python train.py --experts_per_token=2 --normalize_top_k=false --n_head=4 --init_std_up=0.0443 --weight_decay=0.1 --lr_head=0.00798 --schedule="wsd" --steps=5926
Below are experts of layer 5 (counted from 0) of a mixture-of-experts language model. Rows are named router (the router's row for the expert), gate (a neuron's input weights, with its number), up (a neuron's input weights, with its number) and show model dimensions 0-223. Each number is 128 + 24 x the weight over its row's rms, rounded and kept within 0 to 255. Numbers have three digits each.
After each expert's rows: "gets" lists some tokens that make up at least twice as much of what it gets as of all text. This comes from a sample of Wikipedia text that the model never trained on. Tokens count by the router's weight.

# expert 3
router:145103127159125175128133126117082176170131126131102130137148096130127109184107138151129106093123088134105106096158127130117117127140106109103106113100128117102169140100119100107123098119073150129080174105114110157136128153120130135132111097150108165139131102131126152098148120170118128148162114111135096097135134065136106119134136128204137124099165128135156111124129124102095095175167092139127135110141134124138109139146123130133113127140110181175159075136114101123173152093078153114144149131133133169129146105143114175113078118134118121124117099138125155106178107152177118098148114122128138108139094082124150100126156120169128120131115097098115170096109132130116105134137
gate3:111105130140151150098123101123163115162118080105147167090165142119146132170109112153182110157135107109153137149136090114103107097137095097140096100179178111110178113141172145137156100110149121103078119144143098133138116145150098162161099140128091139150126152126115179120145126137122106120092141101140136119086104113142130159116135131143162109136136132124145083109090153145135138121137149184089160108099155131116137117109136140142158112124166107120182144101144134113197143086153088154109136117119119125134131135096157159136104099149162137120109151099139148128093093084125122127121112164116148069119105130139131113142097116161137109158106135114137104110149122124140171125138
up3:110117132130163208116153090128134148111133166149133113130116103130103115093102121110124093123151142128098137110102116116150120138122121129122094146125097117117110089135160123128099117141180104156139163128110124145136134093118153136138134141124129108107168114125130163147131119100119132145136165135129175085160136129131142144130172168120100152093133175114139165180164098126090096118115100122131091156140063112116146091147147070141146120143126149143120104082146164102149140141074158095156135160173132118111151101135159118126161111108175119129132138170150160101139166139104189106133128136162139131161132097092128109122093111103130107137127140094090172143093134118140115107133
gate4:173103122118110136145120144115156184142075089129164126106118132192128137092135178123141133175126100093127113117173163117179124121131136098107153106092130111124146106156145126101164115115138141093128142121102123132195127101112151146135149149152136176152135096121146094126131085141139112142130142127129136156128146112129112123149111131188165127091144107141147112103151094124149164150114104126143114135141115166156113170150134127171159123133135160123188108169140127106152146157139086133100157159141165127137173139156127131154122097118110104138161085135119124123155119118155170120119120172133125126155127157107136130160154120140082117079150137127109102114123099114115155176102
up4:117134148128111150136103130131130135144085145138126103118132141129138116121098135129095166099098153096142128092149101112120140155085114099101084132097143091117124135144120131116140107157170124112090118121142115124143137134109138138135157125162130147125114158134122188125164080124164118134164112149124118134097176143131127085141126117156133100142151139142138083094123162163094105146147078104136096138151134208142123134091104071170110090119112171135173112170167129151106103112155122095098102125101149128108141173123130116118146100126126157109116126136095124158150127157138167108124123107132126158123138094129157133115137071136180120088158115129102132176110135088134155176161
gate5:090131181124117080136131142157096104152103147135108126189141170088135129180098132113113141103131126102142131138121119136160150147114096141093111132124128103096138086115171114110148122112132110172148133116087110137122144173117111149136130096143099154117115124158133100132160138148134139111150147105147122080091093146143144164139122092107128120098136119111094161149098101139138113149097152151156149168138089117114176165125131136132139125178163134170122104133087116154142134116121095081123125135118136191107097173134121120109146085121105136111098111132119120097143158123174137074098136081076111121112102134141144136130150135119113108150139178129104139103127162110119103170127
up5:138091111160177128134147107098124128146127138117141114142129140116120148127122108107134155119133120107105103139156103146140126166118107154134090083088127154121138132136117117128134151076136134110168108129140124135166147151090159089082135157092173121117139151112150141118119156129130111079106119125158138111089081085096121134145114150110139176156118147126118096087133117121153158144158159106160108116125138113130129067120176150134090141137148115148111132147207128169146127152131138138166136121109119149087128133096143112151137173173166102133104160120161092179119114111117160166129160139138182118087129139105136128124109108125077170132158136154141168124143123085103116120117
gate6:123159179140188162155128134129118104124130151121126105143134106121145117111127122157127133147136113094123136136134165130184118165134154107137149139158118106172139133130126133123118129121123123116133135105154144119119124149084131143162180053129122114146176105108133139129091120109113176146149108099116115123148157136092091135101150137137118111157144103187109148140127138136134168138154089123068113153136155101119109119149167126092078119103098092144108120168128121110165166141104136148098102127102131111120141094139115148091134143101133103149125090132133139177139082138148177170131098138110110148116118075108127102088162082099131126066130115101118150119141171113144148132111
up6:111131127145117128154075115090103103142134163128126148134095120136083109120102104156143096161147109108151115155148144102190133153137140108111136108096158125141131145097116145125148114095107085143169145130114123128122121135092119153124119085159104118131132113101167150155087113124132148160128131130140113152127147118106113134171155164154107131114088139169126104150159079155174127176166137090093095145098146158095131080118113124114146156100151155159115118151172123141127142148091129104133091112122151168177100109126149169115153111152130101105171160143149120148120112142117144157110092165138103174106110158098144080150141128112175104119135115112144156142165154106128113136123
gets: "\n\n", "\n", " \"", ".", " (", "="

# expert 4
router:095131118111139123126164153182141106168168080136141176117133097168132090094113117093139139145112073134105127111117119105106110166098119174129120190132139122135172143176114112095106124138136143117133124094100132140132114116153124162112186154132104178153092139116128143103155112147134154141160162177155098120169140156142138105153133110136101158115125105146127117144109128117163128112138126131105100091122118127114152119125107147134130147105107148152159121127153085109135136123145108167115105160131156099089135153103061131156131101138099115093114098100127139154133132136120102166143119087103186124101158136160092116111082153130149104090136113170131145112143151116108128129116
gate4:156143175188149127133125122135157129156147140148135124123114117142125121130116145095162148154103150125119109171122119140181098143082144136098139140106087134135121114118070145156117085143113102153099162097143097145087165178097148108110139132102104139113149127120128101087143148115154150138101134148131182143070109122157063117136142120147111102083117110128164129119154114128092142129164198096126101087109119128153166116140131144133133111105127139146126120112149127161153143102131132131107131129164108154128084100100143118111102101100154150112112125130097134125152075101129113153139149161101111128137151174157112164125133113124165122150135124137100168116096120104123157107072
up4:106168140161188130091119156172143120109165098137104130109117115101140167131092111125147129133101134143102155113104071120119093120157162118120123123099091112111129115134161119136104132112133132116128137124114078112150136130142109116163161164192147130100161112120122108086105099153116159104089112107099122131080137188074133172111122140135124138150137175104079089147123112146128137152175146130120154083137133110148095096140135147131126112114130107151131149093129153150163156115115166127108060116137095104119110092129076128126118160132120155122112115133140117128119105162101147100137180162141119079117121138118142126132108144112098114118116101124107141126133137134077165134106
gate5:112143139109158166133117121100152113126133133131144085090094108125152154111110081117118149156119190164158118064097128112148144093154120115119131163067112131151139141147135169133116137088124166099082115162139100152156100092182170105089132150144106162112091120109135146109122140118145104117135149150139135119125133146120107141134088138171108070100099134159090114129096096105114133118116142190136177144148094095132151124105127119118138133151107147113127140092131101167123130154108152170122154151134144129111153106135113123135122113152110115154096133134145125113140131124154195153157112161144137095154110139141132129130128112095158139143133127111108098094112141123120158179087
up5:150152098107173111126161114116107121113126073110063174075168097132196132164127116173166130115119150092137141093105110107152099127140122161136134143107177135145138127105110087114130109108123101150182137067110156136125107110121159127099122167152106117171124131145145149120109129088118158145124157115165105118108149109118131122098136131137126134125156166129139119154146129133088101118082148126131130168141124085132137158114112151143135106085121090110144139088157119155135124134129136139146172148149123143112146101161137124120108124113109136124123119154146189109121158121140119154121138142130128173084129133138125132152107131157134107116143169137136070107174156115173171142108
gate6:131105097150122144137123123099163132156139120153108121109098112162109134155098117093137118178064092165125108113151074107112180126120117153154125150136125155126128106127135160124093096117054100127107095154108110117164125152117141103116091112114134135117123147104103137183153114175153131111123109129128102144130138144126115119117110172146131160116129096160140132078112104138132068109110125112100115158127118130143138125134155148089103118100133122160136129131141092148096147108106128117078142120141151140159086152082167143123103155120140108098133132146079135124147115149137114103149141146176107133166096152163148141078084147181115139106117147152141179110139133161135102123099
up6:099150144128108111108142125139108138099161096109126114158146123092145103104166153161162133142130107109135098153147141176139126128117111120144160149152149133084079103139132170138175133102123115171182147143111132135084117157116110132132139185123096136126100141145110133110147143070165129108157131127147153094140156151117143141159124114136136123137127117102151140160072119148112151090119112119116138129127100167147125097131159175161143131113121137167138133166144116081107085140158152145151122139111100129171150151124152133172146167129127135103146159123174163128115099133126138113145137117112149160128105088134099072141150166136124133109175090100158168158159108114162106112175
gate7:104138147143110081119135062111112132113147138110148134154117131115097101132071101113140180126127126103121114120144102132125163130096145128161132091152141121180125145116135141130124120116137110116129114171159130092117101115201133155135154153118092143145141131118134093113108155120113126126164112138141156094114099133156120114105176103128105161149107106180113081070111148108137120137161109150148167139117133116124075132154137140112144145161075143121123121147101112135101104162127111105129142149075125094163122156149120138123167138141096124121109114099109139134137106194126111098121128129140154121106132148109096078145126132142064098069145143096120177158144139134097110128128
up7:120134137106103111112106098136141137117080142105182165114173135078147159106148111146119139078143139116100102169143122180093118109127134124121136100144172145112120138146172100117109139113128126167131085131131147077171093112104165130127156162158140145158151180106114117077100125164121134126142122142150112120092174116108105112102155137122129148137186123142108135117118158110150145149137141122167122135129105123128163111123114142154112166182098118125073153091142117138140082131129143166141156141105132146110142135125100166117134097144158090109164102118147125104137167117141102135144139099074140153124128148050104117124145147118129118138119125146096126148119130153138168149144
gets: " the", ",", " of", " and", " in", " to"

# expert 0
router:106118143162135138134105122135111138121113091141107146133117137146194091162143091130109103144126114162110140128147082139112087116152125155155124142087117158109169128135103121109071116133107131121124088124143106171107113120135128105086137131127096119144113136099089150084104141094100116105166136127177118124138122119168135112137144094117122144141110071101128112184131114155144150138125125119071117135127143082132097091115109122115120084098140166160117124090114136132108128138097109096110152156179143141083158143122094158169143117133140103109129155109141135119141112160147111104110093126144144126127170162140151160111116093139166131126136105171123153107154103068066152154132
gate30:106072101091095092127021128137101111160143131145178135132140127111157132110122184163107095119112085141154099126141136125104157102148118175104124133088124100081112123139091079178137147091113104137132133104104150112103125164127157145120124149104117140125083138118081127109093161166153125161140134104114152138143160150120088118122115164126123119145097115140098094118127122158114141138129136126146134120140121166160104107108145139099109129157174126115119113131156118162131165095116154135160097094123136106123117134128170142134128159132161150113143099124105094124107136134153125103154062150138144133118109164149124107139128150138147153123114128138114154121076121150164107137129
up30:148093148130172135127112112085122085153121135119124125141115147140143115140118122105143144137148134159165095162158186141106101142124115108132152125117140096074162113111163069129093120111136164147105101115152113113129134116126125117089107143123131152148101098138158170151142138099145136106173116115091137127112130077134147122148126089130153102091149107151124122127147138116124107145143125126143157081168127134123097115108107121149119138097110102096134111147155086138146130108163130122075150144177163139150147090116106139133145123125161098130119099117117147150133136184161152109114134125191123060137113125117144109107141215140153152096131164086126153146136112147174132124158
gate31:091137143144153142095124079148161068167104158132126129109084118134145146166159081115149127159133140137119166096118120135147171141101084131146094142149101170119106093181143124142159123119127121164129130104133113130134136126097118144119105139154112117129143136102110114177131128142115108142134132162141078146080145109107147120142114134148151140124138148180071117113147105137098161116118122140148138138136084132149106127127174140145140112085131133167106118107138118085107151105177102125143111139148117091160122181143137077133092131107125119113137152152160117133132139121082117115145150124117106117128163173146148071147119223140135122146140115082122146131118119136118149143117
up31:146118094157109116105096141176145151152137178187135147116130159142170118118116115098143119117107083156152165159081109136113130131122159163119133143089108121154111139105186116143119112128082148135094146141157129143119106122103156123114097132130117111133114127118086151122177112136115141120106117094104139115163157139150095153087161156136090136169128124162102129129167104125169130162109127173166087121102134118111092075164093086109141146151106146153100125085120094118137119135088131146076135141149116149139154129133121120126197114127128124146139110136115135119146151096108114073164147127132116136125115124113127144122088076103144140120155140139116133156112159111153135082121
gate32:159150159126163179113086121131133130116137128127162172090109127104161126152143123100147130112132111129126151134082133176144104086129116138143157113125131118096141127118158100146157119109108110120157111121120121101126118112136117148071136127136102048074139153142175128145124102097116130117153137109153171087073146144159140137191119144081090152112148165154147140112103128157140162126160131140125141136136116142121150082098114136137116117139122088174118162120122157130085101148102110129118102147174132099143118125127129156121116125065114126106208147118158141137152180145126148182137149101118130102108149140145152142136088122145132168123128141114122113135126134122131111103141
up32:140085117093125148155134136128150124139117132156124127122106150099096133164159133129139153124156141148103089103117132169120117168068108075112130163118143097113164147135081194161156119174123170138168154121131095137097142124108159118209121099135161128102117102092104146116119121116133114161157142093148117107147128161143114136129115123149108166119121106143127176125157132114140140134114136142155183104111129162127138119084131162122114118128088146109116141163192124117113143133108115113153085103164134144175168119144182078141148124122169102137128096125131131073115100087121092096136145131124129139118120143144108131139130124162108147136109131152133133147115108139158110113120
gate33:142173137115126135137105144141111119158125116117128138092121104158144087143136166146126102180125127129116103128096144174138124092135129083126113125181105144154130111135102146144118094111118120161135135183120123171091121145119098110152094150141150121132119131132101165125119136121187111183115187078155102156129147118115094134162133181152130132155083097175125128112147107144125132111168158126135116138127150165092152112126097145156122124093188087115133114096113103148106164139113098174126103134105138104140100156128123126160130111143107145147130151157134098117145095110140138132063109108134100138112162113105126108131087109129186164117141098153134122147135155157091123137141
up33:119099142122098126157096138166103107109131151182165099145128107125128141132077123103152135143124135098122155120130094131112098160115094182156147157143113144130101099108147113126111137171112178171119093119102109098099123090131142155139114128161127170116066119140130104154097117109162144148116121145160121120126113113113150153114144091087163122119126106103064129079124150092109156105120119118148144176092110111137114108164115105133124130131128141125104124169096140128123082112129154129104163124125139136076152133197132150121129122153153121142094155116119124108121187114152099146134119150152119129133086144117132154101164076148105103105136090128143130132172127137141123170159
gets: "s", "ed", "ing", "d", "er", "y"

# expert 2
router:093107139094117111123154166141084124139141082136084194097172127141129102129127102079159175147131092105137115112174120147075139097110087144166138165117118144138150128131124084133106167126138144117114147116136128124104108116132131140139196120161115160148146165125111152154118113113102121192120128130153109098142148159147069113109155146141064158119143100128160142110111144107166099144135119151129099086143172123127149110143156118140125148131121156120140126161126130094141142117102126112123099170118106119162158155136106117120107115128111120104091093132136098126128143175141104145182130164128108136087173107127131149146107095136154129131148144139122133106116125117122121164093
gate57:116090162117146126118110151132158157076108102147141117122098107180142149112122111144086162173140148127141082123145148084130111089107039118138125146120129119167134111124106096155101116150154126132130080113120155114177124108155134094108149129151098108145150121108118156151083161142099102177149090081141154164143140143148122104128124114142124096106129121160155129111157117150182164145143117127120150132168155103131135114091095136154146149133137171118142123104132153084111150114138104137158147146133152087114138150165120100106144112086104133136096150084093160105145154137096160107118115113131128127121126151082117112125144109138113097144103121127093133116119089125095145159138
up57:147073109133150143160130122105130151132130148152169147068147166111109074155167142130137140148096124158127127112114140143118133129094147164177119058120112119137153099144121146137124153120139131122095130107133120136127142121088136160096133128134129130122149189100155154132161099122127108098127196115141140136085127087119125174130148136067112152116121137134134146142113150111099123191137121137109105136099139172142103130151129122089124148122140083127161156147117082116129143150140140105112115093132122121119125154118142140128103128108110133160149085105117149123120115117090192083103153122091155115110114130131144120120107161077134151098131151133124206107152158162130125137127
gate58:124174111137132127095171156117149117093155130151157125137136154126121134125102113136120115116148110197136129133118081136195166159161130123104057115102172084093131109155124140112150138144120092111122123168133160134148103124145139143125141154109110162161127169140130111133096123131117162127122151107175099131141115136142102146119123188211164091116110098142133124137130101113133147163106116167118117128151131159155098102114087072117130118181136112126144147153103141136132095129108171145104087116133163123142125071129116130144139146132120117153134120163115113150124078117126143120153101132111150144142132110123142151117125081117160100149141108140139120140102108098152086144098
up58:149166101117086119099118111135170109124110110120154162108159141120132115074132130154122137098127125137127148143131165134110177173118117137131104132141139096127100125167103104106109125168142117119182157131147112146126093137145151150139100141106172087144081141177153153098124183158150121146103138143135142114118112098112150104082129139170126095140115165157128123114129109099117180170118172119136131158150183132137135144136138114118170117135148145150124127167120138143154101117132117138141152128115138143132132109153149106126184133081109118107203139168135090174138084137127136129128133126104114169119141154104122116135134076114147098138113120151106119139140087157062117130111
gate59:207115150121116176122089140109168141116121171097117127137120116114168134113154117111142119096153116137191158122182127142155121135144128143140097139160153093081103125173144126092130123143145083141169059126105165106086154134128113085149144127163118136105141132125136155109110128118141129128128091132114130174121138149161147125123120131119098150090094140088154119131154144125099129111097147107118145161126115081070133143130129150119154167149128103133123127080162093141171144118144101112124126133170107116104133140092130184118152165123144130110123106150153133108122146090132113076108139148143140133077121091146104121113136095123130135131109109117134090098132139137120147168115
up59:118114125164155128141130151159146115094141164130160105154165143142142092132105116074131115121126098103096184134111155135155107165093101147094099117137102174149160147102093153113126105121116148182102117153140110139137098156150178121168148107111146110137109122115126150124128102149114115145156081120120102124111090136096127140121097120171148061160134143102160154120141111107093142086136077151113145120156147141154094122131118136123134101128137110104139125159152122122129144125080158111109154095092179149110115149203099117121143101096089127139125163108137140122127143093135122139126105160116128142177148119097116164155120153131095145127091150088107147159123099132124125110117
gate60:144114108127142174128081106142150113131144202085087150142110100139120184130123154115142118118117111112159124120143140131091098119090073104117108120109129145155146134122127153070117140100132127143139156124173135135155115118139115118126128138168131100106118130131106075135174076162154127118131124126132116137127100138124107126104122148115106135107170118147134156127119127125143143112110112125185162152162103123142154166110113147096130133141154135067134155131076136096140113123101153103157109104153114116143173079092130084151131146109152153096125125156123136106116176090130107131131149130161113133100135113108131132078102145171107093187106155122110136080127127140152174100142
up60:101116117115155126108094106099183126133160153131132105151146124165109135160116109114113134122088177088079136149136110148130120136101125113137130107102120164116078118137129170095126175131110172150133132095089111128126163095103097126104092153176106133127129154138156176094132116100101138114116121155130121160133143135140074133151092138114161143127131144168118133132122125160121114134135076137094097140107190137120094130119124137151125126108134080131132119129127085144153124122206102111079122130121120086136120137125106158114114146153135114131118167132131111162144155152111144164158153096113183100103134125109135124102138119099160131123098085129071099128119113136184124132146
gets: " |", ",", " of", "\n", "|", " and"

# expert 7
router:114158134149143092149079098114113114124129159176169119143161125136073134121111130172091133139098117150131213140112121111150140135137132153128143121113099102141130132156125111122116109112099149172122113152130118125137145115137125134111191158081092130149160103149155150115138157110102108131155108113099103127114130137101112135181130058147121141080151121128142124112139133097146113130100120185075115109126159133116130126090133092146079117166112148122113130121126177133119125142122110145143096165108142119128102156117144130127118110115152197158113137119138105130122076127111132109087103179151137103104167162137147082158101157123124128109120098093157113132130135118100115103113
gate37:134096117125146136202157097149151169090094128143096120118142164112092110139155078149102095159070100158143143160109094136123148123123182157171115185131118105124129132079076133150108095148066134115162148138125132122129139141149092121133111107118115128134123113109160179162115123115114126136145097097114132125113138138080137145155110119162144138146128134138159138116144142139150137148110118123081096152140121120095159097130139142137135140177127151124103124103133133145128096089147148129157130142114159095114078092112108127144135141134095129106104153151120100096086131138126123088076115140146162111156161106169117106122087099127067138155133123138146134130137094121115137128126
up37:135136124121161147153090105152124120099123075158095153129126124124125080112144080115132143177134149145106135183129124113085115115126156145133113154124127092131079136089166126140138122124129139109159094111138106178067126156156139100119142141116086121109122086109148129135160145098207103094118122114119134138174092139127154126121126115127170141102121188105125162133143127135146126140094163188093085142139127121161095135106097115116135138109100143117115110129159148103106121116130132146137178140100143122136133081158108144141111122167143118149108143175136125138109130105133087138167087137141118091132124101171146131109137127115108143140171129172145126115161133122115120126073
gate38:126114126142142117135129111061144127109087153141156094108129137127113095166122127081144142093142144118127154130142137075111135148138117145126186127106100176143157182177139140152200176111106130126143096119104112155128132121144119116164132173169170108127123088104120135134151135135117184138115114138158094157148118163156134135142142141121123151099116089104165142121121119153136054148175118196133116104076118120127097132121133090160113113112113145137120117113094140104125160155125124108125122129147130085114119114141125135155128150096141183110112138155128139127106173159151175132104125125128128115123154163125163111115168097097124125111118129151106161105142140111129132115143
up38:094160089091130092099061139124165143106126122120116128071094135124118148117148113116145087120147097127121165131146124076097106179115112145131095094119137115146077136159140115116164155119139149176145159114136089130134147163102134117159087103116127080105096107114153126151156098147127156157126156174126121114112131133151097110116118155142126139098135148168123145083135084101126125141173164138123120132099143110155125106121154121127131166135114155121109156111126152139153127134132110192157104137163120112110139080101135164133134104074151111152148124139120153102116081133170150137134102143112085117145116145108109143179156091099104118101113150096115135124137152147143149113126
gate39:118135125091113109132145100115152116113166093151150109142134146168100114140137115150146144162158149134138151106161173142158105149158100121144096060119106125117120148168140107135143172107186094125097127146104105165159133121153125136126135150172105123133094162105161098120120131101133122080143101109139135107113166154118139082133118128115108093132124120162138170104135103133136094149089184116109135105174119078125140095128122129104118139158100103147166126140092134123114126146092099077138128140152143102142116153149127123123110142148137128124163112155176130097130126172173162138102159122122112106117169104124125143136143133149154119066131108138106112114084089121144174087120
up39:135098130152090097117153105154184105137131118108129154162140171161151148139152142110124136100098126148126152133130153134115091163132133076120132094153121099153111147122103109123097157155088125102116109105072146123117085132127132109117134167122095159144103128113165117107149137120130099113170146133149100086156136133117086090097147147139101108125104161156117146148142165113141142092154135186115134139115147102134157140156127111084124114134102118170122118095145092159121149125142170147104142127108151148182143143112152134178143069130141129113146113132169143139085136143144135146096124140086110129135108099097153118184132124141113115114149132115084118168121107132059115092145
gate40:108206171159086085130171128098087155100109084120144127167094149113130151130104143131161123130119139162150150141087121114115131131136155117131148138134121131100144157123144133142147146119138133135154095151144136150134113132099120116175089102151140139165108123102144157110154139119123118157163115154128100125148145126107164147128121130146089147122138122164094107120110145144117090138156161129119090140140132165127109106135167146135156079130134095122111093131154147131109099143092093111114125140153129165189092137128128137111125107190113183139174106132120125117114101070157194103127122136137159121122151105097132082109107129112114107104108136118126088116125150086128149070143
up40:135089143105139143150131102148112146139114137143162141126142134101120150155152137107122138124079157166111149102117096110095179132153097134098121147138169146101120116117117149085125125055139100093161156141109094113136118153112138155112083132116111113109117112183130188138119129124130157118130120133104078124129146092115159153169089116097141155118148140152124103143169100147145130136144111093154098074138124127092127128141120150119116105136123139150118136100104133115147130121132106104052121151126109150135136160151128132177129126119186169152107132146100097116128115130159115127107118124116116113118149080144136083134159179139171135107095181152102149143143143125162151173162
gets: "-", " 1", " 0", "|", "1", "2"

# expert 5
router:158117148155137138136155108154166125130136081157130127154151116141133108115065136127207122114116089124121125125157153172125078109066142148194132106121097104120107157140145117113104143135133136150169129104152116101160132156131143149144126145137109135142082156083110162127133125113125155129136163112169136141116156141126094132122107140120138142135110165126111155121071148110137128151179144150121113154121140119173119140115137169154094153123148094171148096130135133120107103150126151105136151132146109091090145146103137105138155120132111150115109182121203132083184116120132109111133093078153102155131129112139117098126103128105115121119117128151149113145116136157102147168106
gate8:141154138132114116161156142144132159080130157117145094129113137172096130129080155098179103131080176148133133091109125162145069143102115151126102116116068095092119125135158109150123149160163178123130145128115092113109145120156116132144129095081174117105156169098163167132112116141133156133116154150096118092126143096127174112124132182126104113145116126156155129155089112126128135148131141152136088108118117116151140106093087094140160110136148165137123116117108152158148116098111098098152144108125128137136126132138119154164151159123166101159128121137100096142114105127136141111122103138171110122163128098191074105086117117102129138114154150166120117133131145157139125124123
up8:112094100146068102120156121141104176142142166122097087101085093124129101086120167140160163112137127154085083105113141145174128145128110140155108128124144131123129135147128140099068161114134154137121138118147127106142147127143149102115128113052151168172128164137105143124105145115103168176122096149154118116148134137154188097153153167127157116141122135114132127157138152133109137128118135119155107114133141150137144100110100177155146090148125155121109109145122170127172122109146134108134124113122141101132153100135076138124161147103129079121109128087122123122110136104135080165157112124115120139133098111089105110100137141090106125141136095130133131143137092158118162065131
gate9:160132095124127081117129116127136148087145101146084113130113149146135136120099121170159089117146136167142116165085130118111181130131133074164152116141129084141113130131101131061126168112123098121095137127094103120101100095151121134149148145096125104127167121058082139138138097102164132101120121123128060139147121164171109087146111144143142135139137127143154166129143125112088128124138090073160108136152098148131099096145138133141122135176087144133159154114081122120124133152131140111142110129120131149140156120130150138126095076115118169136142122112085124136173082098118108176128149112122086120149120106172131121115164129097163100132111113114138120132138114137128131138120
up9:109138130126184094136101115113063130125173097133139127116118170153084172094150122166117156113101141158123155167123101150152149096211148155144108181133114105141133132177117081135131140114117130102167124120083137132113118178163122161118143138136159098126161172142082129114110135119139138115125124105146131100116109101120123113154133114135109116082131177130157123127133116135133124147137151139091102142161115155137141059165161126148111118141127127162139119125130131142129154126093152154136129140170154136118131140141131146095144128120138162152135145141169097138135134137109124167124114098097096125138125112102128107087152114155093192138154138159117148085104161125141152102130
gate10:161102134165099137083126130134103130155105155156114126121128115082110116126136095122126100124115169140144115126104142125102098156179145101114061160146138114169158146113150139132179189147129154073114151131155094097151159118138081150130093141100095124101108079083096124135105158167117096150107128125093105113144153115138125106138135162120146167116104139159177118135170125121124112174100112152127095123172114128092174122091110121129148137134166158151110140139170156126149132121113145127142142106120135132153142104169122162104123122124113134094111105113114126089132140113115145130135142146095125160128108104113160107125138145171146121128108148181158140087100130133139104139084
up10:162111154118123097156125123159140143173144107135133127128111095083149138129066155147147141126163095126118114136130100172112099127114086114150149102156130133092134124145115122113112111082147113140142101099164106152169148142119163120123093155092154070142129135151105144137156088141140115157126118156160162112147174094106119117115118142164129145161141108161128205103135119131116125125108091103161104176137124144135153108094111150095139140111122116126107157107108087187101108112133130112112155117116099097057147135147166113121106151195130122125111162132099120130126154113080142161166103147127151137140152146137119143151139108145124136132158123100132104113095137132118148114168
gate11:096166161158103134097123132148156093086150130118145106152153123106150074098133097147169138127067118093127143131125101119108097115110135155162156183163120146115089139124143112119119120123123108121095110139111123119172122122140160110114120160147129140142105135134169079125132130128167135123109142135126171137116101142127128074090094138161170170144138141161149173078148115086156109119129107133160187149142128160111115123141114132139135095122111126108141134133117137148093161125095138154071147155109123088132134130147162136145158149155115139140115113084124088116125129096163102117141161119110136092115098083148123131092172132126117110099139090126122149080140133106163101167148
up11:131088167146117114082136097134137096142128129111132130129138147129132069100159154105134129133123120085135161095068138093161114121126100123119166112126131073175154110148101102108117069144112149135119101114145095153089063109123165128114108130154104123115146118125126177121151135160138115109171139132103155109103144121065091102095079125144068104149145143110117136157113096147130111135128170111162126105133111141117131103124143110124124157177141181146116166130125119109125112120140126112176122134126144143145093151161128118114129120105162141149116124130127157126107087125120119105099111141108110133126114098131157112135144162091115136176147176115127169074141159127157124146150
gets: ".", "=", ")", "\"", " =", "a"